config.toml
experts_per_token = 8
positions = "rope"
rope_fraction = 1.0
lr_head = 0.00938
schedule = "cos"
batch_tokens = 65536
doc_mask = false
train_tokens = 240800000
Below are experts of layer 14 (counted from 0) of a mixture-of-experts language model. Rows are named router (the router's row for the expert), gate (a neuron's input weights, with its number), up (a neuron's input weights, with its number), down (a neuron's output weights, with its number) and show model dimensions 0-63. Each number is 500 + 25 x the weight over its row's rms, rounded and kept within 0 to 999. Numbers have three digits each.
After each expert's rows: "comes after" lists some tokens at least twice as common just before its tokens as in all text. This comes from a sample of Wikipedia text that the model never trained on. Tokens count by the router's weight.

# expert 39
router:478550471468524506501510505513497525530453507436537505511515483493456479509500462492516493486468500514513534535454529510544512525468502435499504510537472501497508469495514496511491505563476504
gate0:498490499498445492536505485508520502512522497489496485497514498529493522480499452473460524475470479497486491455466499495514455512491515504544538516532480477526529494454449537480502458502475473
up0:547509491531498494516475492512516470521447494455496479463515478511493504520491487483484486494468499531493485475509484545489493537539548483492450510489497478470465505509503540464556495502475508
down0:513530501468508539451514523496513472493510461497488541487532485510466491488499524492490533490473473461501525493527456511543489487471523513450520513538492529511455501511488538453503508536498501
gate1:492536486517501490501530499475482523542522509452524498519517518513477486510491499494522535562502505516518494521523530495562515534477529514515531509541460466538560512527522455489542529520518495
up1:473480516490494482509516505494474490504479514500541535485474488519503516486482487482524508521531516503502470473492517498535492538547527504511528488467527500554510526473490493510570452506474506
down1:495514488481520495489478471507479499469529490519522498501529512495503527512486520477530518484485528455510510507508503470505453510526532525458478495432502509474489521516505479496506477463488462
comes after: " |", ";", " ", " 0", "\n ", " –"

# expert 34
router:558539474501507489521562501537521491504533498474520494496530516466460493500513479461443488492498483524487487517512491480518505522457551487497532541511491506513542439493524539491520522526483480
gate0:550551481513453515508523496506491537509526487497474468509512464522488490472476483515479486485475479507437478517459501525512478491493502498489545525487503524514499503520489512503523550503487472
up0:479563488526535528495472465512482471526492509478454502526483495521516516507487509472495512462473484491497537494530517547516505470508514517468523487462534451476483509496569530527468506548486477
down0:511518506515512529512503527452485484503468503490519533473531493500481500548494549552507520473457516518474496523494484508527490548491479506511483543549533494493490505530485461482490511520516494
gate1:477458509472481483461546519510555461478523478516557534487489486482521477493482502492528494505512486512493457531512516472530553504527503529498521508508502481523508503487539515470491514485480453
up1:488514545529499484497507495526507459471445481457510514515516477506513476471494476527539468513520508504474517502514539503533471531523500492536547513514479491485522511513477505462512527485493483
down1:514498512511523504500477473526454518481500483480504489522544508475501492487522531510536553469515502525482562478452511462499451523527491457484479487495480534485477492535508509565488489547539516
comes after: "-", "\n", " •", " List", "==", " is"

# expert 49
router:527511450461511511526491502526547540511496510479486483534529519493505510469507511477488514457503512488522508501496470489541505525469557489474504471517473466490558460491529491470455550522507503
gate0:536482448522496484518518504530544442478509468492528477496481496512535467495470504510513546472489496485475491486477510491504492529491544481493470428492544475500470497527513503524529475507488531
up0:519482494465501495500506531551471472506550514477474523474460455521499446484491487448503495491516504465471489512505517523464499528504434458483506488497512508501467519509514553502473505503506505
down0:512484470524495523486528519465495497501475515448526495477505516501548510477480505546457509523470489458481505498459531485513539497505521473489452481487510473467491511501501492505478525507524482
gate1:533468494529497495498536462509552480494510506465504453497517512488520528477506511476476522499499492519512485502549489470522463499509484520499499504497537482486487466514494480500472461499522425
up1:520504461509480475570459498501486512474464513496523494495497453516506515502490523533514529487500503470457492459481522512515489546499513508517501572463509522525497469483524488541512459502487542
down1:537523450502553523495468508489515508492506546472483517419514491538476506461515563490524511521478541517519518502512518511509499483525494475489513489497472457472519489490489452476469477517481527
comes after: " in", " of", " S", ",", ":", " to"

# expert 114
router:511514475511540494533521474521520469513503537468524494509500511479439522464517503512485498492504517510507470458504489486545489524466511478453515500507507504513533503485524512490446531515470473
gate0:504485473477556519546480529493479511527503492524523487476487476481507482505494518530528474462495521477511497479540469471529522509463500543514514487481488474500522484515478536511511496499495515
up0:477502498490520465514499541491538519521503517532474464510456547495537501508485520496521479532481485516476515512487483496503521525492532509516503447525492523503515479514500493481423495497474534
down0:473507518485506488513501491514495513509514512503499490489486496479461464510518544522538505548483508528486495499480514501509484488532506532518513492523500509475535524502500531566490493483443491
gate1:463525501525470534505520454493497507501488515509478463475489446531499514493509514453501498501505502470518484482521489487485477524525557488484470491495490522506481540517468486469453552492453473
up1:498511531538565502506516497468478511515547516421493521476472500535515521489488498515500498498515508512525477464487455500482500538509492507520530495519539523466546480481491477473507517498487477
down1:521550533505490471542444479509494485471498548544535491535529487496454511503487519496506500466526494533492524451493464488472459478521503516510499536537512486499518560508503483470510491505483498
comes after: ".", "\n", ",", "s.", " that", "s,"

# expert 4
router:544516490474510515507554483524525493502535514495516498487532509477435508486514484497488469485507497530464470488538509502520467548501484461500493524550478482483534476494508512459470551530484486
gate1:537531525500529487487517497515486467486561477496470496502516484501529553487490494521515547502521446504472490514479542459483491536517518510501525508526537479527508486473554490521444554490502484
up1:513519490536537528527514539508493509506530496540474490534516487543496515507501508498502514511497502485487477483481545525504490514505502486480512467484490524497498460480528469466511520476457491
down1:537511539489511517482527517558445553530471462489480486527478497526467484491478476495501496515524532487514517482517488480466501530535496516497496456502494511447473516486527535539496480498493515
gate2:468468486497539524473470502503509508517535489499499489461507497527491473454516465478508511508529486482485516521555503528518488543536488491511492482496463505498523561533469549488476505477465508
up2:476453461496508491464495473497510461502485542516494510517530524529544537494488546534536527482458481508534475511510487495506531467529492484482544489499511529459481508453502489491489521541508497
down2:485570525455500514484451503497483495468479513505523453504480511513514501481501494468502513471537526507499513535488507534469523517467528498478483520525514493504550454494475461500476536541531454
comes after: "\n", "==", "-", "|", "===", "."

# expert 47
router:495549467450504494491534486495504470537475509470522498484551501492476498491546504476463492475464511513471499495502530480530499530496493444509500520494498487544518466487512511511476518556473492
gate1:489506499523513471535511525468535503522475489494514491510493495474435457510489487463516501473477501529501509482495499525468511473473526521497445508498490529530514445458477512489465509488490498
up1:486470523489483475502465561471521509540501479516477493536504489484485505445523509513521528520532530504437486492484518547457508521500552505504500489460515505502512522501476469542504531524462490
down1:458492518498483486461455539528475533488540548509505476474526535487498506501502455490491465541492524481502477506515504505482534485491506482471487490485545518500530487517544512497546455502478482
gate2:470558526450526478521488511501470432496511547462497518512519522488473492505540500501515512486493473541529508506521515477497499529542525465451543518483534506521427470495479476507516462510474535
up2:528497509472495443456507554508486484511528505537472488481526486528497502457506546496469503525476464506516503468467502516455518486531503475530526508512534526548504476469481515543517497504494494
down2:455467426476540514494501464505515495481520536500482480470468501480540461500517494491500491495503517497500497470504497508480512516524494512465465492475479518477525500512496495542508486532549489
comes after: "\n", " 0", " 1", " ", " 2", "\""

# expert 41
router:526528467498513480492568511532502520523521505456530501498551482481478478490485467501475497459494473489485484537513481509527483527454547502512524548520460473498515464490525518508497526515479479
gate0:506453504503514494505516519496492493504530518498481520484515484501482531476525487523517518445526493526504539531459511517456513461465523547452502500493517491507519437514490517534525543486530558
up0:495462501530490491468522501480489488499491496494475478491510473449483524467505514484494498530511502505503525490546496460488509515477500467512470484481511483531514496482532532499541508491523461
down0:496506523507476499565483515483513495464503532460449507532508484495496515507507500473517441541547508472446509512505510477485494479481469482482517516498493517518446458523519514451513487529526511
gate1:500514525545479499533536466555520559504528513514473506493527507542499517477529494477515506461486485487505474545498499447514479537495542561497483555490525531550517470476534529510533520525509483
up1:493496508493488511505514521464520512484495483481447480449488518486534466502477543458497487509477519499504539497473497522473460558504488529468510519514481476508474511459452483484471566491472501
down1:538486525544497499476511498543486460517487526502474500515520523504474449467477498497466473534505538500505519520533513531510558497500504498500490508523509487533539473497483498462510520467489485
comes after: "\n", "-", " is", " •", " are", " Clade:"

# expert 22
router:470535509514511501546524505518523528553496543469497502509513450479486482518510472531501480495481518520500508507488509486484518528489485452514524510549479458499526460520503492477503514571475503
gate0:492504481458508529507550465512506511525530553513477514483502508486467512550472440533492503491499485501575473444517441471522466512501470481503481496503543472505534508500491523500510506486473516
up0:466473508518509480525490470508482512491492485559536533479511500516497510502546511519493496512471516496490500498485476436554454502539541486491556489499521506505499460509518527540512504518512496
down0:511471496505509501471498487516475507516541542508479480486509510488489503541491510493556518496496479525506466509535504528478470482549499496516491481546561509489515559525523503510508527488486522
gate1:504505514495564482534495556546521506471503524507514504504508496516502476478517457487485505480517464492520498572477493550484545486525502507513515530527531430450493446473497457486465451491512519
up1:496470488525493517520492480514482450534561481532471490492520504493485520450505475462500436496498499540483487456541452518499465525509490490492478499473511522477534512519526475492484513513465511
down1:431523493479507540467465518464470510490445513507511504476522492482491469480462467520503501537483524509528466487480470560497499502495521469504518478507507470475503508467492471468496582521463503
comes after: " |", "|", ";", " ·", " MPC", " 0;"

# expert 72
router:533501476472531528473534468527520526516460515471565487543516531479509506480507511487503486514524515504517527518465513495542482500469475472505484516502492465485528505510516486518481519554455508
gate1:492549469498534496534508485528529525495481513510516472483486484490499537485513506522485483504532454477429541452548490498482488495456477490494527529456500497523457454491448490474520495489490483
up1:486528515494468489467532527485538504535512472481470501454488477532480506471476508492483501526536473524476509470498468483474500469526455509483549519515474496519522542492508459513523503495535493
down1:496505500515533509523498464503492480486477494493494547553482558505559466511501519485500466566489517490517528453501493482504502518512477512511489507524531495523508442524469480514502443493502528
gate2:489470492483537465470526532514542482511494505522470473532494516463510499491482482489476494485528460505523513509462471511472497521514531532460489492496480485501528448482509471483513490443489473
up2:511524513513552523504492468539510498501478493505468461489450506485502528513485522503515459533498442516494529510469502515496468528552463508512512522536537504568469500501462481531536476480477472
down2:464501501501484507512486528481482512437484444453554559464487539471539511481484459476519504529520508515472491484515488497505513496522503481527506546510522499486477505503526487476512497452476486
comes after: " ", "\n", ")", " 0", " —", " 1"

# expert 84
router:523533478497502509523549510527559513548529524482520493511504498496454508485506480512452483471512459506485494508525496502528499520480545454467540526536474483533522437505485535505498526520481507
gate0:525515504518493491532552491511509507536487500497505499448468477495487536511513480482518513504507479501525474524490456480562505497466564471495498485459524512509478479475544494479537448487470514
up0:476522499536513507486484515522495490549485484524506460516484467503511481535521530545506494512524503510508522485484473545482512490495506456503488492461517540503520532499446497485478508516483519
down0:466542467491528476487485502506506452490563504512494496499507489505508505537501503487479518503511476503527495479524482524445498539487493476458500504533464479528468452465483506501454484458544470
gate1:495510430520486458513477488519487492533539504479518476496479567485495472485510506531474518505526454470527483478490489487505429515529498477504548456503516442493493506496480494474507477511504486
up1:487472492499487507505499507492465521479527442509456536515558454484491479491508490475521486473474515514486516507530493537488507478492480533503513469459532497472525485478469525478495528494490551
down1:513500503498486452548485516537530533519489563569471486515495483464508484550479511506514553508505512506502530470511535490501479494514506557487483510448534501446519545464454488481524536482527472
comes after: "\n", "-", " ", " Date", " Candidate", " •"

# expert 124
router:493490445509571486508472499490535509489511493446508502504519518461475525470515463493491477485514476522462531502499513510501502534487511457519493529524472502521540487509532510512486524510507489
gate0:493471511541490463524518507532504460466463488439485523501518512480505484522533527492520508493535513528515502499493514474526423532503493491464515489508512515480515520475534481545474522481543479
up0:499479499498549444540476505537479487544512554511503475538508521525501446516516495483504504536506518493503533562527498503492514534461506443490525507481475506491458437509504513548469486490502551
down0:517506484491508517508509498552522522514523466530545510482511521520461503519527477451496543491460518481483565437530484498459446518495520503487467511450499493473509517551519532507543515514536479
gate1:540457492546539488466530510442482480512510516454480494525534500492533469481486517512473535485503550490510499481523471506499530502526544507479487502529499491529507533481481533518452514525498463
up1:449522494513518482477517489502497528501507493508534511496521475485525541478482553474460539519536489495507526469468506513494495473567492517522501469522517530531504520507553517540511502492519473
down1:495507477450450518498480499475508479506517518507464551489533458522500498525491500527494476528507446455537462500464490468521474467483532502482529521475453501516510518489540478523483510496541534
comes after: " |", "|", " as", ":", ";", " on"

# expert 104
router:535489462464502500494482459509519514501538486483494507499523485474500502526522472526499504456507479530523564524463516461518483559480517478475498478497488457487487470455552522476457526516493513
gate0:510464534453523504503530468483505507505570471491485540495483492505485551529509533457503449476517503513529502503479488521484520481512494511469486539521493495491470469472512549465507498505517547
up0:479486516512487508525490521487506538465499455472548479530506517521500495430479497465504511538486504463542472511524528525488513501476526512465526568475509548485534494531486476501513499497494498
down0:484562506458499484457460518514533537470467476526486485514492478495471475466523466510509498531437544534475495499476518471491498495454524465490510479454518543542496515469493450527483493488476469
gate1:549491507499562526457508517482465476500492516536493501495480542523500493517494496494478476516510502492487497477489495538508507547515482559476532484472496486529493459510479558516491503477448471
up1:540513520488490494500485520482508501498481505528472541463495497512465515512503522435516512487466506546495508469481529487522486511513514544499513493522490493514545515473470476515487517487536456
down1:502488474489520479464510493502473510498499490492462542491500550474481502540490526485534559455521549515548509532497539548505515511474519510499479494527485491486504497486536502499518506524512491
comes after: " the", " The", " C", "|", " by", " T"

# expert 70
router:506495470461505526510506505520501554502510498487489531529532511505496471511489481516492468479449476492473545497458493452542470523490500464477486510531484457508523512485531459482485526518499452
gate0:519523497492575477493524469501499491525506476484498498513494489480467530466513486525528502498537554476463511552476454488476449477459530448485553476501515476529478511482514481497539481528505494
up0:496480517529496509513514455504495456461520505491488525471527465493478557460551474508490510498478485485447513476518506479517497464533502489462515470561506473526487497522503520484512498550489466
down0:517503478482527466490525509455479526472547502470512500529543496515503543473485479555501490516537535481478472474536529503482517521470477485527539536498501508500497471485511513450512503510512460
gate1:480510475491576531517530475517471445465498478500502506511463480512537494498506503574489493481524505496500480508492496452504480504481525502470504483546527495547488493476510500504471450477490505
up1:532484512476476499496484529457479492521484467520510495499540473476461453505526526485503497498551473517507514491494533529532504527468495530529476509493503520509511520519486494522472500511477490
down1:476544511487487487519507547489481500519474514485507530499489528480484492524465528498531525467551495457507529484554483472505496531507499549466506493510537473524549572520472510527484502472492498
comes after: " the", " |", "|", " The", " T", " United"

# expert 30
router:525500462469547473487514474497537465509481532463496479486525506490464513469498501515499507501488507534546493482516518490549473523478509457477532499481501484504509486499537506459435520499476488
gate0:483462466524539479492513557548468464506501492476498469528509526479497488542493499534495529467533488505541488492546509469504505472450512540507479515498538476494467503494476490496515532459520478
up0:507529517493487486468542496483551493515502526492519518496486430506558480517488481521529501510528546517499491520456535524436504485509511482536525509506498540484480476509524464492529483495530473
down0:541478513468470461469526469473460450519494481487498469480459522459484462490521459490523459521537473500467523490498505518489521502471539515494526500495501491492520565509496473527474489466514488
gate1:477513501523500475518486483472529487487540493496478449522490491465501506524431473492507502475528472466511440489505519481508480484476499471477480483521507511533513521452529517484472466507554499
up1:508544505530479499511487483523493505494525473491517511501456492492518485516515477523520498512481524459506542493498505489462460516482497501543495542501496446538481529525427555499470498488485476
down1:527530473472517530540499509492428482526519517475485469551472443485480524476502455513474505480468464531485531526519531470536477481496545448518483518499549503548497499480467529482545500508511487
comes after: "\n", ".", ",", "s.", " that", "ed"

# expert 54
router:528511451483526491512518442497530509493510496433517483477512529481507497495511519488499513461486518533523531521499502480495483531466505485487497489535530483490566474448521489468487534534487475
gate1:502542531533500516472549522521495478540503489489552495500509537439473494525493518534478494505482478485473475545473471513479519499536477486459462503490485466515503481553510497483529455508492485
up1:514506495512490537498526520485486493493471475484522515495522482507502493532506473508484436552500503512487523488482514506452575526460509517451491515511477552504511494486472502458460496495470488
down1:508474489530523508532480523545485481545498452495509481496441483481508504495524548524583495544519515480516464532533508511480500514464518515482522530500491522519516504452552485533514478506522474
gate2:495531488545466517474469543512563512514497498520526511546471531463558548518508535540524488477497473537537507457507506521492490514501498534497485525492492505505482487509461543519486463507486554
up2:492481449500498481463487506468478516514468477526494519483478503493504504538533467547480468484485508500502510514481489473499488521515505459515523504456455508424481484466498520499491483476489543
down2:518447509481475524510491512491519491469532532499502500515520505475539472470484528542516515519518488500571495461485500467460453491520459509545540497475502505519484507496477523501516466486518512
comes after: " |", " the", "-", " of", ":", " and"

# expert 62
router:489536456510515502532522474520522500538522529447547520477512529470524477484525492493510487468513525529486521538455483476500507536480504474503486504536499466488522425491484530489490524530482489
gate0:523483498485517504554508504510452503487489512501521503501486487497499523482517517456481577525514492519501538432497483460528539466493486521482462468496494439487530512485502518509498501479473441
up0:477472483482504552503509485519491513506497501538506503521488465474574462527523503522510517526486525510506540500498511501477483528458504543485534506449475543506467500494493469527506489549497516
down0:524499469456515513485535462517514500531432498500485477528445512459507472519491532537518489490496495465479536488516491518514551443506478510480505502547526481503504546508468510485497534530503506
gate1:503499525499553514497532538509562504552497533480507519488493534490528484546492483508542490560497491503478500491463485480490514497468495492527532499499515468471509458495479494504488508516469496
up1:482498491492463501530522504511515498537495488482488508508543505496518488502489494466487494531492526532490482456522483487528506507496496503486480491526476507516505473495509514533424464522481447
down1:500527493518522528521505524505545490540527468495531485496545491556519519512524479530488490484495509520476481503503488503482511492529486471510515460519507524511516487493482525446516498533509517
comes after: " |", "|", ";", " /", " (", ":"

# expert 60
router:523513482466519502442508497549568499490484501481513521534543500475493505494497493472497490484484481525477522481503523464520506549475542478501480542531481502489483490471535498499470546511464492
gate0:532511528463487482506461516549558499495512530476487495495472508470488526527502505495473544470500479508487508475484454505509515505479512495540468476490521493492474437506494489481476504452539478
up0:519469514473454555539498479459530494537480473497490495461486473540479496526499498520498504456493523489530527518478514474476483457511481522459512507494507543493501517511517540462465450553526504
down0:516503500529517459528505472480479520526538477534518492506511479555488528533509507473499472488544505478536501514542472496494563506517517519513509562538484502509542490535492514487456550541486520
gate1:488534487529513482489515491529511447553511511496499469516561512469496504482480471481471521468495482465480508499520441496462516552530561486473523505533500531531494549521476509513482516479472494
up1:499482528527521487485513488483507509483523529492520485504502502481487518551558550540476473508519456503512495500522506490487453510515470563496463523471502471472479536466519502511497508457495456
down1:501509475463511490475545514531518488540481511493510503527492549479498504523508495462551457501523486488498512498496513542525493497554480494555485518516514473505519517513515484479491526465545520
comes after: " the", " of", " The", ":", " for", " S"

# expert 77
router:561524481465501530431497463546538492532487537493540486514524525489481482461517500500501488523509525515479516515501505511555496492458497443507530480522510507502577496497490494520471517549466521
gate1:505522516496533449484504493520497513504486537507474508497489500519441515471496489515479541523472485534497468462504529511540496508491488521519508436523518533540526478460477503512466561493498522
up1:536502489490531466456499492507458492459484493519535523492510527484493511533511521443505519473516499530497504471493512551486483493492509513534503494515504437501500529489520524531474498502570513
down1:504494492525470492492478513540506503500489538510540479520529487512499482473503481489531479485473532485507508497484486503496516538497462513463533498525508528481539507507499545489544489508456474
gate2:507501453540509520472482503528527511495490518492498462551468479503527506470538505491425487494505495541489502493528490458505487505478504472484471529539500507494483491481525467481512510551485490
up2:447494475516513477500518525582513538466477492519512540503446509491550531512496500466488556488501487494490455480486516488446479479523510487450518507532483518491472477507481507510487507510504483
down2:481491506488456533481487505498487483510505464501440478536498493486537484487480514461434521481533506516459481498509554490468504473507500510474486505476517513487518508494473484531507478541500523
comes after: " ", "\n", " 0", " 1", ")", " —"

# expert 18
router:521520464481518505479521449508493515527496502459486491489526510482457500491509482457503464493509494501488545504459502483530506515489530431496503495512507443507543449475504528485468518534494507
gate1:466499508472503489532505416502477505540510495450493510504536505514472503436495528482516473539516530518500506538481519523513511499475501504518499498499502459531512491446504489462531481453496462
up1:508507502507505483548471518529557432495510497497488541516474491537461535494502520490505511513500500515512515462528515535465495471508507486551495514538475539519535494508509490528470498489524473
down1:450480532468505500498498503490499528503487508491501497510504498476487480506542518494453497497530475501470494478478482507517480510516512521485474514529525484497499487553490540437503511482506466
gate2:517466477509524485521490516506491507539520526531507470480506490469468524508479473459498490488492534482505486518557417506543522458464488528522496511495515522458500501472510532460508459536481519
up2:468525517468484492503486504510516534554500466495524548471508471461498450538460512500501468527495566471476469514532482517460501530489533529503483506495489512503500526503482487500457533501459499
down2:478487511456460482515519510513503471518469483495538530519551483482510523479513487466517504496506509533524486476537509441493489529490488472500518527468463509525488506528520508527480527454502458
comes after: "\n", "|", " |", " ", " 0", " 1"

# expert 55
router:541509465475516487474482502550479502504506479456507502511564524494504505521532496466460492475527531491519505500490549512520493549489513472517508519530502515523519462486518494475496560526511490
gate0:475504472511496446496488512504507529490496426479503484531534487485531525503490454465475528461466507513540492492494526529488514535504538493538484511514497501495511562530495501516519478485513522
up0:520468494435485476489535497488513531503505514495511491520493506504524507511504532540504469503482495501522500437510514529511535466507508501505533483492530495487495494469472462548494538445505452
down0:503480468439525486489491518514500507523487488543491465534507506488495491557504468530530493526500522530520506514540488540492511546482500498491497482465551530488484467477488508545539499495504531
gate1:512517477512490492466490507529478452522469487473533497474496544473518526539521527496486469472547525511483509518529516506483496501514492505520522499484478505506474517481489495502517544481449497
up1:515475525517437476505497468509497489515509471489511504458468476513500496521503537533531519465515510531530525497427491529466464518507487473506456493445474465468461449476561462509499516523476497
down1:478478511476487505542490501470496495521522517496524493520503478501553498546523463536421518430491456511499513485540465501533515513483482507501490469493503430502518425464477512523496501499511513
comes after: " the", " a", " and", " of", " m", " or"

# expert 25
router:532529494492530469503505501504543520484528493466492485532536477483474518515494476492499464488492495532503499497467505468500490509454512436499554524529505493538493501488518505519477555497453492
gate0:476474499503515521495504464527476541515542524460511509460423486505532476477495457491462501519541501538492491519541490472505488517487531458505524532531526523503467499503508514488514526488504489
up0:506518492476455534475484506501480488525553486556495501480481477503526469515494493472503495518473511471517509417469511468465501510509490495490501525511523454511480524469467539456447561467490465
down0:509508505514474469536529501530491520542529548549505496521501521488528500519465474489558480450444533481460469457485489472468535547481508515538537490517524470467495482523500503467488515511504523
gate1:517528550481468512509479497524477491502504507452509507510503494501515532507452494458498497509462492446525479472487509469478475499492535507528533519499457493491494531491526510533466538471490451
up1:515516525521462530500487509533485474540506477502482495491470505474514523499496488520539470536512512497461503479494489517543453497539498513500471511483522557520486482522533533517532479541504469
down1:497485503497542544534507502488473487538489505483517500490534481473514459506480550503467527513539524524478511491491501459495538492495485517481498498508514536527458530495469517455472542477483463
comes after: " the", " a", " of", " as", " in", " an"

# expert 59
router:523513484494527446487519485524551528523545511476520442516528499467463512532507473497481505492498487539498530503498512494528476517494524439501524510530526499507494509488512491487478527508515495
gate0:486483435479479488521494448519549527530529516506540503478472539499479545489478504457475524491486511517480485525470519473489505491548456505481508518524503495463515482504483486473471509478507457
up0:548441478493482480493512470479480546506474500533511512514483494473519520485494488450533551495532505512510457517517510493469448523526556489506473508537476496461505500527503486517536489519522460
down0:480471518471470487519488475484457511538494486453477484516544544509512452465507499482495526522459492502505488487487525476517473485472522491455489504471497511518480502502509564511508563540497492
gate1:473485473457528483510490474519493499530525478514521536490469493492459490466505466496505505498495497532543495457477510492502505504530519487508481503542494493492555520521514506508490466510542506
up1:509510519443548505471458528492514443430497508523503523468499493501499520510525503499502506473481518519455504492489513493489499496475508475552511480479512501475462507509529523495513483434523473
down1:500489496507489486481480516496484507510489524517508497503499474555518552515462545497515482487500559476466486480486530478474490475475549529461537488471471464502534526466478492494489527502499535
comes after: " a", " was", " the", " his", " as", " is"

# expert 13
router:532513441501520487529510473483515509510495491466498502484551525473498482491515511478484496450471539522485572511494503468509486531502491467501520486504479441492575484483485508455527522511501481
gate0:527499463533522509500480475475501510490489520516501503506484530507533515466534459511496502457533513497495479475520514514518481586501491502459486544471496487498496530487515458482496490459452510
up0:505477526497484476475514519477496508510523537542559500461468497534528534482499458485470498520505536500500448532511503484466546495490493493495489503525491492480533467492505501498499480529515541
down0:456482455518486509487515463479470519506511515447487476500489497498508505465478503508504521509453476476520501500527523510497451497481494511494511458520517502525468516512516537504470548513507545
gate1:545496425446485498492501471501502507528496493495446441427529479459489497482493556479496469495483499534505525515530483487490483487504500525524542481494517482488497507464467490471527522471504510
up1:483505513515514487487521490536466470522524501507493477509460506501525553483455471532461549440505457509493479468564506487521527465529510508484501493499514493513488511496460513540490531449538506
down1:460498538474512545524484495477519541508455494530481552518522511495500488519495503516499500514531508488465511535506458532493499532492546522513534577472461531480537469497529516494534515491506464
comes after: "\n", " |", "-", "|", ":", " by"

# expert 27
router:556500456481537499525532485531531472491500490471509494514521525479464508506505485519481477468485500536517476449505507493539482569478485504481505504512503455491533446479495528492499561525515454
gate0:521485524503460487511530462506492511476525534467485475501522493526519503521523457526511535515506473464528518423524520516487528501502498510479522524514488462514514464487503489503500461512489500
up0:508477481506532470485459493493491485481521468489494537532494483541509518495525566490472507495485525517509490504496435495496502495491513493489472496473480513521540530545503500493468481521481456
down0:517453467502552491465511489526468468487524486506534518501539496481508467495497549469477551467510470522521485497483488488526500520573474457479496516541509535473493548499484497498508483522522493
gate1:449581514509526521522507520508480513485501464529502503496476500488467458494494460511491501426506483480497467478549468496485520480476518533489492550538460493503495545491494476477517478484561490
up1:463504483472532485469456519496513534458500518544511521543525502488548475481504530500524470481515497491462517476476521493523482514522501451462501477527539556557524498451494529476551539472516492
down1:507517503495462524478494498456520482509526527513508491550472487495521491522516538493464491529514558506495546501529534508548515485454486504499503529494480466493531548478506491563486523515449489
comes after: "\n", ".", "s.", ").", "es.", "a."

# expert 113
router:520508438491526465513478480493511515477513509466537500505565517500495516507491508481496500448479551529531542472499522494525487555492492483507535502508478506524550486454532489474499553510500470
gate1:530492466515507516505524460468542527517469507488538534438484528478455480480466457463478490486470511540523512498512497449511505475505513508501533497486472494482486483477484471463498527462516511
up1:469512501471485462487506519504508519515468486530483457499460491481488444533518453527436468518477502496482499559525527514535467500465526471478493532503526491538487546475500505519525484504539519
down1:492505492515506494503520456506554519553490513464521527523466455471521500510479500474472514485485496470468490500497467508495493496448554496463489512509519482500479504491531477489471505483470573
gate2:569499502515511462484485498526531542462541493458509488484535534512460531520466496479469517480501513484515542500477495498522528498491555491510512480504485526511537528460462499451511498457560499
up2:499471474519479487539547506475479533493515486494536528514538507466494521523493545506484509528526514481502538454447484517453501551452513489522496516465502502494496461485524491505487513487453507
down2:553498495478512490482516511519477516458490480524485480488490504516485533519504525544491514512486465500445487501514527563491482573498497461530549513516511526507450513549488483458493492526490524
comes after: " the", " of", " and", "-", ",", ":"

# expert 79
router:493534480450521478495531467512538467520519522486536490491517511489485478509536495499496483480501496520488490518519523493504511506463542482482553539485505464506505508502504531485458523551508508
gate0:516504470491515522493470457481512533513557490530504503460511501499485496496476470484519493565511464570491474499533534462486508554498509522480495492502538518549478507467471548484486508519519521
up0:481496478503521495512484498529549508491500449507518503468529459502526534483489530486489467554520510529497500489492472446485521521459501486499541502473536474523496504510516563486468527494508510
down0:488527551441508510472506493515493442527543496464490462471490523489516501473498499493478491524491478487502488490523482511503528450545486513502507468472482487508514469488530488482487508451483504
gate1:497480487486504501514494507445510469543506532481531520506488498470501505459510504501522477532521484588463481487583503488467513495494455523528509529472495505483489494528491525486479438566510459
up1:509505484527498476537493493464528446496523466461522488536519489491515499486532458506493538497472482534510496489517463499529477491579567465528524510484495516496512524491475519489491493531475497
down1:495490552522507519532493490515494528549499504499528496498482488473482491539477523507486438493479507482483501517518518506456482506502497497517511483512511460487486456571511483454509509491520522
comes after: " in", " of", " on", " to", " at", " for"